From a checkpoint of a small mixture-of-experts model trained on Wikipedia.
Size: vocabulary 16264, 59.5M parameters.
Experts: 64 SwiGLU neurons an expert, a softmax router.
Training: a variant of Muon for the experts, 280M tokens, 7975 steps.
Below are experts of layer 4 (counted from 0) of a mixture-of-experts language model. Rows are named router (the router's row for the expert), down (a neuron's output weights, with its number) and show model dimensions 0-255. Each number is 200 + 20 x the weight over its row's rms, rounded and kept within 0 to 999.
Before each expert's rows: a language model's description of what the expert responds to; "comes before" lists some tokens at least twice as common just after its tokens as in all text. This comes from a sample of Wikipedia text that the model never trained on. Tokens count by the router's weight.

# expert 23
Description: Subject pronouns. Subject pronouns he, it, she, they starting a clause, often after relative words or nouns like a post, a position.
comes before: " was", " is", " had", " would", " has", " were"
router,223,198,203,228,199,192,205,216,208,183,170,178,156,176,185,224,199,154,205,237,206,216,185,206,227,213,179,213,164,209,204,174,184,164,235,229,208,194,203,205,183,239,225,210,187,202,196,236,172,224,170,238,187,225,175,219,189,203,196,196,176,143,221,237,199,209,212,222,196,189,204,179,215,211,219,226,212,206,197,209,231,212,176,203,234,233,193,190,177,194,193,213,165,199,176,217,187,226,219,190,159,219,190,215,188,198,214,193,194,184,175,200,216,184,185,230,186,186,225,227,204,184,231,205,191,193,196,190,219,226,184,219,207,202,186,225,195,193,215,214,199,185,185,199,235,192,214,215,200,176,182,196,167,209,223,195,210,206,212,182,218,204,218,208,209,210,198,199,205,230,235,196,214,171,171,209,218,225,180,233,231,174,240,175,206,186,188,222,175,214,198,215,187,218,231,204,221,201,242,215,181,173,150,217,195,213,180,211,194,239,233,165,221,218,179,161,202,221,209,218,181,211,190,190,193,191,193,184,166,172,185,174,209,175,207,185,192,186,210,179,211,208,162,218,186,180,201,216,218,229,191,188,212,173,219,183
down0,187,183,174,215,206,218,232,217,194,192,209,193,230,172,224,203,199,181,149,202,222,183,203,238,196,196,208,193,234,235,213,190,193,183,235,208,193,201,213,186,203,185,171,222,185,198,211,210,169,202,167,209,206,218,172,194,203,214,200,219,149,163,224,235,193,188,208,165,225,175,218,181,192,170,174,185,230,196,197,189,276,211,216,215,181,223,190,196,236,203,206,209,184,208,200,183,207,222,213,227,188,216,197,185,196,193,208,197,203,210,189,206,165,191,213,258,212,174,191,199,217,209,158,207,198,177,190,195,191,210,224,233,178,223,206,204,215,203,222,204,213,223,210,230,238,168,196,194,193,195,183,228,213,240,217,202,194,214,174,197,200,218,218,218,157,215,215,180,174,206,228,237,216,166,173,216,197,212,224,215,213,225,209,201,170,235,190,174,199,201,182,173,198,181,229,196,187,199,191,195,190,232,211,209,224,213,207,176,226,229,213,167,214,189,195,152,231,186,190,202,220,204,185,200,184,178,177,196,208,203,200,169,179,191,212,225,218,182,218,159,213,203,231,211,204,225,188,204,207,181,220,195,217,212,179,186
down1,186,213,177,160,201,196,215,239,239,181,186,178,232,178,190,169,192,199,153,199,190,203,211,227,180,188,166,189,179,195,190,217,184,220,203,226,224,189,204,206,241,232,182,199,167,165,237,207,203,186,238,196,183,199,209,199,223,189,219,215,199,247,206,215,194,171,195,210,201,181,207,213,202,227,197,216,209,227,187,180,216,204,204,216,190,206,180,213,193,197,194,211,211,178,220,186,209,199,186,186,199,209,205,205,184,193,198,235,169,172,234,166,205,176,201,206,197,195,207,151,174,189,218,219,187,235,189,189,194,204,165,194,186,201,221,221,211,190,226,179,204,196,192,191,184,190,209,192,167,191,161,196,225,185,170,170,164,198,169,186,221,186,196,157,202,228,214,183,230,141,201,203,197,182,211,221,224,207,198,178,236,201,199,233,172,209,199,156,221,197,183,198,209,200,225,195,209,165,193,185,208,207,201,237,239,202,215,225,193,234,163,222,177,238,224,201,237,190,243,219,213,173,217,186,206,224,219,191,193,192,227,189,209,230,201,184,191,214,236,178,199,183,185,213,201,229,200,209,197,193,213,170,189,192,211,211
down2,197,199,179,226,192,196,210,184,182,212,214,205,214,183,173,190,200,224,206,182,192,200,184,225,198,228,176,196,175,217,205,219,197,210,207,207,183,154,207,177,186,196,175,196,233,228,182,187,209,183,193,159,204,194,179,178,174,166,199,148,202,189,200,209,206,199,209,175,142,202,175,214,197,205,248,196,200,157,194,198,228,162,215,202,232,238,174,198,192,209,224,213,220,199,220,182,222,180,187,174,212,186,209,248,202,210,196,183,205,205,176,228,217,219,173,214,186,215,195,180,205,189,190,239,219,215,209,172,193,211,217,203,201,189,216,194,148,174,191,217,195,207,188,174,206,202,213,235,189,197,210,210,155,217,206,169,216,221,189,189,194,206,198,195,207,206,227,200,156,232,163,196,221,227,186,165,223,203,215,239,218,178,230,206,204,201,241,160,179,211,167,215,177,191,209,213,193,214,161,220,190,208,210,218,184,206,227,223,212,171,184,206,209,201,191,236,235,224,223,211,201,186,200,177,200,244,215,167,213,213,189,181,191,222,225,209,204,209,195,177,203,170,171,169,204,176,227,213,190,189,219,201,195,202,189,230
down3,176,198,184,160,213,193,194,189,176,190,182,209,204,189,231,217,224,183,204,204,226,231,204,221,201,207,186,152,210,182,211,194,207,193,185,210,191,201,191,145,155,205,165,198,172,192,204,209,204,208,201,193,198,222,228,213,200,235,193,184,191,199,207,211,196,201,190,184,217,183,218,192,184,187,194,183,204,176,215,168,190,215,221,170,232,185,205,248,188,211,209,208,206,243,211,209,172,239,247,213,171,235,214,157,218,172,175,184,194,230,229,209,179,176,157,185,185,210,164,201,198,205,200,177,184,196,209,205,170,182,191,196,198,187,199,165,192,158,221,213,214,170,208,199,159,213,183,200,200,196,198,206,152,212,178,213,192,157,185,223,183,208,183,218,194,212,180,226,188,200,224,193,187,191,194,234,208,234,184,237,204,221,175,183,190,198,201,223,213,173,218,214,220,207,206,202,200,223,174,157,188,221,219,171,162,211,170,167,201,211,197,204,190,207,185,221,186,199,196,193,214,216,186,185,204,217,189,221,224,170,181,252,193,197,230,192,187,240,212,202,185,170,239,209,190,163,207,186,180,201,217,206,192,206,196,187
down4,177,235,208,220,189,245,188,189,176,212,145,234,171,224,219,200,213,193,169,223,180,173,194,188,211,202,223,211,211,201,203,180,215,189,197,174,240,174,196,194,170,190,203,194,192,194,202,196,233,215,207,196,203,215,191,196,169,198,223,193,158,203,190,173,205,203,195,200,206,198,147,181,173,174,195,206,192,225,170,213,208,191,214,219,208,182,149,219,158,219,213,212,218,217,225,209,212,174,198,189,173,199,197,208,224,202,157,238,198,208,204,203,211,231,194,207,169,211,216,224,215,190,215,168,177,211,199,159,210,193,214,204,215,206,204,191,180,219,208,196,166,187,174,231,191,188,187,181,204,179,167,170,171,227,201,159,237,216,225,168,196,213,235,200,199,205,200,179,200,182,198,200,209,229,201,258,219,191,216,173,192,181,216,211,197,221,192,182,203,165,227,224,186,238,209,217,192,172,209,202,201,182,192,235,164,207,201,188,218,208,200,232,222,197,186,205,207,180,179,198,179,211,200,190,188,154,215,211,223,197,222,197,195,206,214,192,223,203,173,205,188,195,207,175,197,200,236,188,198,212,167,173,187,178,216,252
down5,200,221,177,205,219,200,176,218,199,205,187,230,196,205,210,191,198,193,238,213,178,212,177,192,187,194,197,245,220,160,178,197,182,270,220,237,183,165,187,254,190,163,181,205,223,194,191,198,146,173,208,206,188,194,182,210,217,187,217,174,229,183,197,184,172,191,177,202,204,237,200,193,191,216,214,233,189,184,171,195,212,208,201,188,180,204,164,199,211,197,226,179,187,163,170,214,198,211,222,200,230,192,186,149,182,176,196,177,190,206,166,210,182,230,211,176,213,191,195,195,195,199,200,208,189,212,205,178,224,219,152,204,179,191,203,232,171,191,177,203,221,215,188,222,179,217,228,240,202,188,185,193,208,244,204,227,187,253,203,209,174,222,205,198,214,213,213,193,212,208,190,214,180,198,183,206,226,188,180,196,206,190,202,192,199,190,228,156,195,213,184,179,206,233,187,179,197,179,179,210,204,196,174,191,196,186,217,224,156,201,203,236,179,196,207,235,205,208,193,197,195,236,185,171,192,192,203,203,216,209,216,207,202,172,158,195,190,181,169,192,212,169,187,190,198,206,213,180,160,195,183,195,223,219,209,237
down6,206,223,162,216,219,203,228,173,222,201,180,181,208,198,222,180,194,194,213,210,227,216,183,202,158,156,206,204,204,162,221,177,187,169,195,221,228,192,201,201,240,169,168,170,223,179,204,198,206,204,220,229,201,216,204,208,180,225,219,226,173,172,221,209,229,190,156,185,215,197,184,217,194,220,188,213,194,207,227,206,216,223,223,176,218,188,218,218,197,193,193,202,168,236,208,194,167,199,236,197,194,209,204,150,196,210,237,189,187,203,196,208,191,200,219,169,178,177,199,186,190,205,225,226,219,168,198,178,211,189,182,195,210,206,187,191,205,202,210,192,181,208,198,219,210,194,204,211,180,203,188,209,210,212,194,188,208,188,201,181,226,181,188,193,191,184,168,177,197,174,217,181,196,208,220,225,213,214,231,181,158,179,216,160,209,232,199,211,227,186,197,223,214,207,233,230,202,202,223,161,199,188,158,198,194,178,159,216,202,184,223,169,245,205,197,200,200,193,173,228,195,215,180,191,253,189,194,249,192,179,223,237,190,184,229,216,188,193,201,164,180,138,182,195,175,189,192,189,201,197,211,159,208,193,196,200
down7,209,204,207,158,182,212,210,166,214,204,234,193,194,219,182,173,203,214,200,163,210,181,190,191,210,194,154,209,215,163,178,217,197,251,187,210,223,138,214,189,178,198,221,181,204,217,204,214,209,188,141,181,204,188,174,234,187,185,178,202,190,208,197,210,201,203,183,179,196,198,203,203,206,208,189,206,203,240,207,213,208,204,184,204,249,193,195,209,197,171,199,202,189,229,220,212,186,197,179,203,198,219,197,178,238,182,222,226,187,213,220,194,177,233,182,195,167,222,214,197,148,190,213,242,160,226,184,205,180,202,193,200,201,223,216,198,197,217,204,211,201,197,225,196,207,188,234,175,173,175,171,211,187,170,188,239,205,198,214,184,212,201,208,185,208,184,228,183,222,189,179,173,176,186,177,192,211,222,171,215,191,219,220,193,216,158,168,193,193,205,216,208,198,141,201,248,219,214,153,216,214,196,230,237,194,171,199,207,201,197,202,187,196,185,207,213,194,202,221,233,210,205,190,189,205,164,214,175,216,229,179,185,241,199,178,166,195,239,204,184,217,180,217,211,179,199,221,189,222,205,212,188,189,191,197,211
down8,182,189,227,234,215,205,187,164,193,209,173,207,196,201,208,236,201,206,181,211,177,221,197,213,185,189,187,224,191,205,211,210,232,218,216,242,210,215,201,195,232,199,206,213,216,186,228,204,206,187,205,169,190,185,176,195,174,197,202,232,219,194,186,220,173,215,208,200,216,187,194,228,218,197,205,226,185,216,176,177,205,169,202,231,212,205,188,203,185,211,202,210,189,192,178,197,265,196,205,156,201,215,190,226,232,202,196,258,188,204,184,231,189,189,201,252,220,176,196,208,229,184,180,186,189,189,205,205,177,199,206,188,187,204,183,222,215,194,193,207,177,220,224,205,223,206,176,213,238,202,210,186,200,191,212,214,210,207,192,198,217,222,186,216,213,240,191,189,188,216,196,192,234,214,168,219,216,204,233,224,195,181,196,214,172,194,242,213,187,214,220,216,182,176,208,209,177,167,211,249,191,147,187,219,203,219,207,238,233,222,214,199,213,260,210,176,231,224,209,206,192,211,201,194,214,199,231,180,197,175,204,203,219,154,201,153,169,219,235,221,169,227,159,197,214,221,215,197,184,238,192,202,205,212,203,197
down9,179,197,203,194,220,209,195,178,203,180,249,191,230,201,183,206,198,166,197,194,208,221,192,205,195,197,218,217,213,201,227,198,224,179,170,232,208,211,224,208,236,175,202,157,203,227,215,191,193,211,207,220,184,197,202,219,177,204,205,184,170,166,212,202,224,186,239,209,222,184,202,220,188,155,192,227,216,185,185,188,169,183,220,204,157,189,194,228,206,200,193,220,182,200,187,171,208,205,224,193,225,217,216,224,257,190,192,211,221,176,227,221,209,176,197,223,224,209,206,183,189,197,236,228,195,218,195,222,223,200,214,201,158,192,230,197,200,209,202,203,199,225,236,196,236,196,221,169,170,197,224,195,195,206,175,225,220,214,201,195,193,216,232,181,200,202,211,167,179,234,166,200,184,222,179,184,238,167,211,185,182,204,182,206,188,215,186,215,211,214,226,192,211,223,199,178,206,197,186,206,191,194,181,227,229,185,209,178,230,153,225,174,197,200,201,209,212,189,225,176,171,198,189,135,202,210,216,240,183,207,179,215,194,203,190,171,193,227,238,203,224,185,188,222,204,166,217,174,182,218,149,186,190,208,175,220
down10,200,183,188,212,212,200,205,194,200,197,210,205,221,176,199,171,202,198,202,196,216,228,182,208,186,214,189,199,203,232,216,229,196,205,205,187,201,194,167,210,149,168,201,187,227,153,184,234,181,187,187,203,174,219,194,195,216,207,191,227,211,178,193,210,175,199,255,161,218,188,214,232,200,183,208,209,218,174,221,181,222,218,231,197,211,173,204,209,205,216,190,179,191,190,192,233,173,157,164,210,221,186,165,227,199,196,205,227,246,207,210,196,232,235,205,216,193,227,229,219,213,229,205,210,206,191,232,207,167,187,214,192,203,191,173,238,217,163,202,200,188,177,199,180,200,239,214,199,205,236,205,205,174,202,194,238,177,173,188,245,226,178,196,200,169,162,217,239,228,209,187,177,174,186,189,224,217,198,178,205,200,169,232,211,205,208,204,229,221,193,180,218,218,218,193,234,209,206,227,231,191,186,240,230,175,212,181,206,221,204,213,214,204,206,214,248,184,213,195,194,204,189,200,195,182,160,179,189,174,192,203,172,211,210,185,227,195,231,203,195,221,207,191,178,185,202,166,189,238,210,213,203,194,183,220,189
down11,206,226,189,218,183,154,191,223,211,207,206,184,172,231,181,182,226,249,201,196,204,204,185,238,202,187,194,210,213,185,172,212,211,192,191,193,214,176,208,206,210,226,182,197,180,183,191,173,239,205,242,216,213,211,156,212,187,182,230,199,189,220,185,252,233,209,230,183,196,193,225,181,233,222,203,242,185,212,231,201,209,198,185,214,183,189,209,160,172,194,172,206,193,158,200,181,179,164,214,212,237,186,203,217,192,203,193,225,170,184,173,181,200,223,220,196,184,206,182,199,206,236,199,200,208,211,217,222,198,222,163,222,199,219,253,220,193,206,181,165,209,234,186,232,234,205,154,176,214,170,199,183,190,213,220,193,213,204,156,191,209,197,193,193,218,200,207,200,203,169,190,192,195,186,177,206,216,183,213,207,187,200,203,214,223,190,191,203,197,226,204,182,194,203,193,184,191,230,206,191,171,181,219,194,198,196,221,179,162,201,167,147,207,209,219,181,226,179,177,219,210,199,212,169,197,212,209,195,158,211,181,223,204,164,208,217,173,184,207,214,183,201,208,205,186,205,213,186,200,222,219,204,202,188,261,211
down12,205,229,195,190,166,160,190,212,207,210,198,200,186,212,185,190,211,227,211,199,194,195,226,200,221,223,175,207,197,185,168,199,152,192,232,171,223,191,197,211,186,219,196,209,175,175,178,179,202,224,207,188,179,188,227,201,231,250,215,188,214,187,191,168,201,205,235,198,203,231,193,187,192,193,213,228,170,234,195,198,216,176,185,214,238,215,203,211,212,168,175,221,185,218,209,209,235,206,194,166,213,171,196,233,220,216,214,231,167,195,238,184,212,203,204,192,222,193,204,229,180,213,191,197,210,212,241,175,200,219,193,170,200,201,203,201,190,195,187,191,172,214,193,195,191,183,237,177,219,211,198,222,193,220,199,200,207,191,177,233,208,195,202,187,163,163,218,183,194,226,173,207,191,203,225,230,220,217,155,206,223,173,213,196,200,219,219,224,182,174,208,241,163,193,184,187,201,206,215,194,194,208,217,241,199,194,164,215,175,220,189,229,254,226,210,197,192,222,192,222,236,193,180,198,190,224,198,183,159,213,196,182,214,194,212,178,220,185,209,209,181,189,225,213,210,184,232,217,259,191,186,150,204,189,201,223
down13,175,229,177,201,164,193,215,219,181,196,179,236,199,220,204,187,203,247,199,182,205,217,193,168,191,183,213,201,194,187,185,189,205,231,194,194,216,165,207,209,180,198,192,184,203,218,191,182,168,201,215,195,222,204,214,214,197,150,196,225,234,210,199,199,172,188,204,205,227,161,177,181,194,203,208,206,205,210,215,175,201,197,218,208,193,196,143,197,195,200,183,185,227,198,195,206,179,225,215,198,209,222,162,218,212,223,197,218,184,220,167,200,188,219,223,182,211,205,186,195,177,198,195,169,194,205,247,207,203,254,224,164,188,192,205,191,180,173,188,205,170,180,172,191,227,199,183,180,210,217,159,217,170,186,203,227,193,183,182,197,219,198,207,222,234,180,189,189,240,156,208,203,197,253,204,213,239,180,197,230,205,182,206,189,189,176,196,204,211,182,203,238,193,192,162,207,231,210,201,168,216,155,218,194,228,243,243,215,222,203,210,207,182,213,216,183,213,177,199,232,194,215,206,186,222,203,193,165,186,214,220,196,210,203,231,178,198,206,153,194,190,195,177,197,219,209,196,199,242,188,206,178,217,163,187,234
down14,176,192,166,188,235,240,175,191,204,188,198,218,181,209,218,184,183,212,200,189,222,201,198,212,149,211,205,216,173,194,204,212,199,221,180,177,173,177,201,167,168,219,202,200,183,212,235,193,195,225,249,184,180,193,183,179,182,218,226,205,191,236,195,231,265,190,165,209,197,168,172,174,227,204,186,195,180,197,199,214,215,192,214,187,196,182,214,223,198,177,208,207,177,227,231,170,180,224,181,213,197,205,173,199,156,177,226,181,197,217,226,199,216,232,217,165,206,214,235,214,194,173,182,233,209,204,210,226,190,184,211,211,209,209,203,192,194,179,207,181,186,191,199,203,169,144,191,215,200,164,217,188,186,195,240,196,185,169,223,191,172,203,213,196,225,200,200,228,206,187,223,238,175,170,194,178,223,204,184,217,192,200,170,191,207,196,216,211,191,206,215,177,171,191,207,211,198,192,202,182,208,180,210,197,206,231,216,243,168,198,195,207,175,238,203,205,177,179,218,216,212,220,209,192,213,197,185,195,220,185,184,230,184,230,210,223,170,181,192,213,211,190,200,168,221,229,164,254,216,200,214,210,200,206,185,221
down15,222,160,189,204,174,241,175,208,211,167,185,185,208,173,217,209,234,176,195,188,185,183,185,208,179,167,186,191,221,223,173,208,179,157,222,169,184,189,196,201,195,205,194,211,184,189,213,220,160,238,199,182,217,209,187,183,214,190,174,193,198,215,200,178,200,204,146,188,205,213,190,202,171,167,182,206,192,194,189,207,199,201,218,195,243,194,177,211,244,178,190,195,174,218,237,204,191,227,194,178,203,181,154,189,206,173,185,195,172,220,211,230,191,204,173,162,201,225,198,155,219,192,192,207,172,208,221,202,230,180,198,183,213,209,178,211,189,179,197,201,167,205,231,236,207,200,215,196,211,226,209,238,178,190,212,235,194,208,229,199,186,178,224,196,222,221,204,156,220,157,200,189,203,192,167,193,236,227,199,221,165,231,207,199,178,207,213,217,177,162,187,200,176,167,183,197,199,222,231,213,204,228,233,158,193,211,203,217,191,194,190,206,204,199,212,195,227,199,195,238,207,184,213,197,206,216,207,209,201,213,172,229,211,203,212,175,198,205,236,234,199,185,167,190,231,203,193,225,212,177,171,187,192,180,202,210
down16,193,174,202,178,187,181,194,177,222,203,235,185,226,171,202,230,197,188,170,247,232,174,183,233,172,214,185,200,191,190,210,200,250,179,208,182,187,190,183,208,222,185,175,199,182,209,202,193,196,209,199,217,199,182,193,217,203,196,173,212,190,200,219,209,210,218,173,234,199,186,183,197,182,243,234,184,221,205,216,201,200,203,244,199,230,232,208,188,206,170,220,177,188,188,214,158,176,229,188,176,187,218,197,204,191,199,195,158,215,209,214,223,208,178,193,195,217,203,202,174,188,178,231,202,191,217,184,202,176,201,214,230,195,169,216,158,232,218,213,154,213,183,230,227,175,203,195,189,233,211,240,182,205,201,200,193,199,184,189,164,242,182,184,202,179,244,215,142,184,185,214,217,198,162,189,198,206,223,266,198,196,199,207,204,200,207,229,170,214,218,211,209,196,207,222,184,231,182,200,221,221,228,178,157,185,223,204,202,161,172,203,227,193,188,218,208,180,180,189,195,201,191,194,162,181,203,190,194,202,229,210,211,208,217,195,237,194,192,220,210,192,192,211,208,184,187,201,197,217,190,203,245,209,211,206,190
down17,225,218,229,218,195,193,189,210,200,199,203,203,225,224,177,191,186,218,222,222,177,182,181,223,203,169,222,164,194,243,160,214,189,221,225,228,194,191,187,192,188,205,211,246,221,200,184,177,181,214,201,178,206,169,198,204,199,181,217,222,190,226,243,187,191,188,191,191,244,197,168,177,235,183,217,206,216,168,159,221,201,156,185,208,186,185,192,191,219,183,244,200,217,198,186,168,208,177,228,207,194,184,207,185,207,201,180,212,164,229,195,201,237,216,183,192,185,214,176,178,187,217,199,202,201,206,189,209,202,232,204,183,236,217,180,189,209,213,178,192,188,190,189,193,194,194,204,214,208,204,207,247,201,170,202,232,201,215,221,203,191,183,217,165,168,184,189,205,220,208,161,234,203,214,202,230,190,183,185,217,213,197,196,189,200,272,222,177,203,221,186,222,201,201,201,193,191,194,202,214,248,207,188,182,217,215,201,212,172,194,182,190,162,218,190,235,213,201,223,187,224,199,195,226,178,215,166,196,189,217,236,209,180,192,168,204,211,168,200,191,200,199,232,163,177,227,225,197,192,230,209,151,193,202,231,211
down18,190,199,191,173,206,225,230,179,211,223,163,200,201,206,219,198,235,169,207,229,185,191,202,210,198,220,215,192,191,205,159,228,229,187,229,177,212,180,187,203,205,184,178,192,171,240,250,217,186,217,201,200,185,194,221,222,181,231,203,221,234,185,171,214,201,202,214,234,203,209,187,204,200,160,168,234,216,186,183,215,209,198,178,199,195,200,192,205,204,228,183,220,210,219,187,211,166,200,209,199,185,219,194,182,191,163,137,189,221,174,201,191,195,186,185,216,210,174,214,204,211,199,217,237,210,196,196,157,194,177,193,198,196,225,202,188,228,175,201,232,192,229,152,177,235,187,191,195,221,200,225,179,220,216,207,156,190,191,179,238,186,216,212,207,205,203,201,185,221,189,210,208,150,212,187,200,174,186,226,186,220,206,186,209,208,191,206,205,185,185,205,205,164,195,229,189,169,244,180,192,243,195,207,214,158,175,190,204,202,219,197,211,203,169,203,209,170,182,172,138,196,221,204,221,208,225,200,208,209,236,197,222,226,191,194,201,203,227,212,181,204,178,177,213,231,197,201,197,198,236,194,225,215,169,209,215
down19,179,169,202,198,177,186,180,167,204,191,161,161,184,195,182,188,216,201,204,232,201,183,173,210,205,222,219,178,169,195,144,162,214,208,196,182,169,180,194,176,249,210,206,184,246,193,183,214,185,197,206,188,205,218,200,194,184,169,169,180,184,203,194,184,195,229,194,173,203,209,206,215,157,216,202,186,209,246,211,193,203,218,213,206,184,194,132,176,206,206,168,221,218,228,221,235,181,215,205,192,200,204,196,195,218,178,223,179,220,223,214,193,209,184,186,204,226,215,192,193,205,205,201,189,220,168,238,161,216,185,237,191,181,165,177,194,199,184,190,207,217,209,223,186,188,209,188,209,182,189,226,204,213,220,232,192,215,160,226,219,220,203,172,197,182,196,214,207,216,184,228,174,169,215,214,180,212,210,206,179,201,188,237,181,208,183,214,155,193,187,225,222,204,215,212,216,199,216,195,187,172,173,223,168,206,211,210,191,193,228,174,193,163,228,197,202,180,193,212,190,195,190,225,186,178,198,208,243,204,221,204,216,157,215,200,186,214,217,165,225,167,188,199,216,189,215,158,214,204,165,196,207,209,202,209,198
down20,200,226,183,230,188,203,198,223,223,238,178,200,220,194,184,189,230,183,157,199,188,174,190,200,199,167,195,177,172,225,182,196,209,203,242,248,194,200,214,224,221,205,189,223,208,212,246,212,205,188,164,173,170,214,205,211,203,184,179,176,256,186,221,207,230,218,196,164,198,191,163,204,206,194,222,174,200,160,166,206,216,214,186,233,208,170,194,215,228,191,217,204,186,193,172,240,216,165,188,195,194,200,168,211,220,204,172,187,214,194,211,204,199,211,222,181,175,196,190,199,163,205,198,179,197,215,182,220,209,205,185,167,194,195,227,162,159,224,199,188,189,196,178,205,201,181,223,217,192,211,247,211,208,183,226,166,174,218,207,190,200,226,193,203,210,195,207,180,178,205,227,232,200,215,240,181,238,175,165,207,233,181,232,195,185,201,191,222,189,225,192,204,185,192,191,186,212,157,198,238,195,229,184,203,184,230,158,221,215,188,216,220,180,199,198,199,201,176,210,196,174,235,200,165,188,210,223,199,227,201,175,184,203,187,207,180,230,202,212,212,221,194,229,187,209,196,193,212,213,208,214,211,219,205,226,210
down21,198,196,207,255,178,178,222,226,175,206,206,204,200,197,192,180,216,233,178,164,213,210,211,201,223,206,213,172,169,226,183,197,177,192,193,216,161,221,193,198,178,207,162,221,225,213,195,188,176,220,169,186,225,198,216,179,200,193,206,168,238,220,222,212,162,156,219,209,186,179,209,200,200,224,207,197,215,168,165,186,190,196,220,233,200,173,207,245,177,188,222,208,227,216,216,204,220,207,207,190,191,215,220,213,168,233,202,218,213,181,192,252,188,201,231,194,199,157,180,170,213,193,200,222,193,202,221,221,214,206,243,209,197,198,202,164,195,230,176,206,190,206,174,208,199,200,186,222,191,198,176,219,223,231,198,210,192,199,205,169,205,225,197,227,167,212,209,206,184,200,173,220,207,230,202,219,206,198,229,192,188,210,190,203,194,152,200,235,169,195,193,235,200,244,226,197,207,231,199,231,203,219,197,176,178,187,200,177,224,216,205,196,166,186,238,203,194,191,217,193,178,179,214,197,204,205,201,184,189,230,200,212,208,211,173,203,203,168,208,150,206,191,227,179,198,212,192,215,219,181,170,250,214,209,189,178
down22,228,141,209,186,181,167,203,188,203,213,219,195,213,191,175,225,249,193,223,228,199,163,197,210,166,208,191,172,224,192,193,200,210,205,182,208,173,201,190,196,194,202,201,184,194,205,194,172,186,203,180,202,175,196,212,175,206,241,221,202,173,204,210,193,244,232,170,234,184,191,187,192,191,220,201,181,221,194,214,203,180,189,201,187,196,228,174,192,175,188,189,199,212,203,205,181,234,196,177,177,209,192,190,187,181,214,188,204,175,197,200,219,183,205,189,200,200,230,179,211,200,187,150,194,215,169,187,213,231,198,170,242,177,190,199,172,215,219,182,214,213,229,256,207,207,215,192,193,205,184,204,188,185,181,199,227,179,188,211,187,218,191,212,209,186,238,175,191,196,222,200,193,196,216,193,164,243,238,198,208,174,191,190,170,231,186,195,169,219,175,190,196,195,207,237,215,206,229,202,156,214,218,228,227,203,173,217,231,204,167,166,207,202,149,185,193,224,151,184,213,186,210,217,187,205,194,205,214,204,176,197,239,198,183,190,210,161,169,238,168,194,195,226,209,218,168,224,178,204,215,178,214,185,207,205,180
down23,211,184,236,196,226,156,209,210,214,194,220,209,201,192,203,188,195,211,204,202,195,171,182,183,200,152,210,220,222,219,226,208,200,216,208,234,222,233,234,225,177,167,213,197,219,211,193,179,142,220,202,229,175,182,212,181,195,202,177,221,198,199,210,187,214,194,216,200,202,194,199,210,175,166,212,222,201,194,192,207,207,198,215,180,184,204,188,221,204,205,207,176,182,191,189,160,182,218,199,224,204,184,195,192,194,208,195,199,172,174,222,212,199,201,191,177,221,206,184,174,196,199,171,208,180,197,200,177,236,194,188,202,214,194,199,206,181,201,170,235,234,221,223,199,236,179,187,170,201,182,212,192,205,181,165,214,247,178,157,195,198,204,218,204,213,213,225,217,190,125,202,227,190,195,176,201,172,182,187,205,170,206,204,226,159,220,214,202,169,152,153,172,204,210,186,206,188,245,222,213,192,231,192,204,190,172,205,190,198,220,208,209,179,171,172,216,167,227,179,224,203,195,217,222,219,188,194,226,200,216,199,205,198,182,192,175,187,186,173,185,211,223,249,194,191,194,181,200,171,179,211,213,175,157,184,173
down24,169,184,223,178,179,199,224,175,223,158,163,216,203,182,233,196,165,217,192,174,235,208,194,182,178,184,209,172,218,208,208,221,204,212,190,185,197,193,229,189,198,223,202,218,167,183,202,183,223,196,200,187,208,197,197,208,177,177,189,247,227,180,183,217,220,204,202,179,145,198,183,177,207,216,218,216,167,183,221,207,180,205,174,199,207,168,207,181,197,211,183,184,219,181,224,183,201,165,200,195,168,189,189,208,220,184,197,170,202,206,210,174,200,214,203,194,188,197,203,187,155,215,225,185,227,207,194,228,198,201,228,219,176,210,220,187,156,225,201,194,199,168,207,177,197,231,169,197,230,184,185,239,207,212,185,200,179,234,209,207,195,154,200,203,205,236,191,217,243,201,210,199,218,223,204,173,207,192,231,196,175,224,196,184,188,190,203,149,239,213,210,202,210,201,208,211,206,184,157,220,178,221,228,192,226,204,203,225,223,185,195,186,221,193,193,210,208,189,249,228,204,204,251,169,182,227,242,237,210,181,184,181,205,199,161,189,178,214,186,161,203,195,203,200,218,196,196,213,218,182,187,187,182,196,201,179
down25,182,159,225,182,187,233,185,209,186,198,203,258,175,194,204,200,196,209,180,189,189,186,193,188,188,190,206,166,190,217,182,208,225,208,188,206,173,215,200,211,197,222,173,195,196,216,197,163,182,220,197,216,239,212,197,207,184,208,216,226,237,189,187,183,199,196,196,190,189,186,204,190,202,199,187,229,185,157,208,206,212,217,234,215,202,160,186,199,240,170,187,178,248,228,222,210,226,196,201,185,189,171,215,232,196,193,187,189,174,170,158,197,191,182,199,204,214,207,174,202,182,238,219,226,170,224,191,226,173,191,208,156,227,244,215,216,196,224,223,232,195,182,192,185,165,196,208,211,197,209,208,184,212,216,192,191,192,209,209,198,207,189,222,220,166,186,164,201,195,195,193,159,196,209,210,195,221,176,238,197,212,191,195,212,205,219,215,211,199,212,184,232,218,177,169,188,184,233,195,222,181,202,203,174,168,248,138,210,174,191,164,207,194,183,169,185,179,164,218,191,195,220,210,189,216,218,179,171,176,169,204,190,208,184,194,202,200,154,179,204,181,190,191,171,216,203,218,225,211,212,209,172,190,184,200,226
down26,245,226,194,145,196,188,190,175,208,196,209,169,188,219,204,179,222,196,224,205,226,163,190,218,216,198,162,198,165,201,236,209,225,176,196,224,173,207,190,237,179,184,184,182,216,187,189,199,151,188,187,185,221,169,193,190,211,209,174,218,206,187,200,174,180,210,167,223,188,196,250,207,229,203,200,192,189,206,215,204,207,195,225,195,214,226,217,189,182,168,194,204,233,195,210,219,228,202,177,237,212,204,228,185,167,187,157,195,192,227,204,191,178,208,185,191,219,245,212,188,221,194,204,202,213,225,208,217,228,167,210,224,184,197,188,181,167,184,183,194,218,183,211,209,185,211,197,175,216,214,212,233,164,234,201,197,212,239,215,173,219,235,195,178,182,233,176,209,185,212,209,227,191,212,160,205,210,213,200,181,202,206,197,194,169,214,225,200,222,211,226,206,215,195,186,190,221,194,200,223,209,232,229,154,188,225,217,194,179,200,207,218,170,174,204,220,171,186,200,219,163,200,215,208,169,181,180,200,214,202,180,204,189,217,192,225,195,190,206,200,208,215,217,197,163,163,202,171,210,165,216,221,173,211,163,209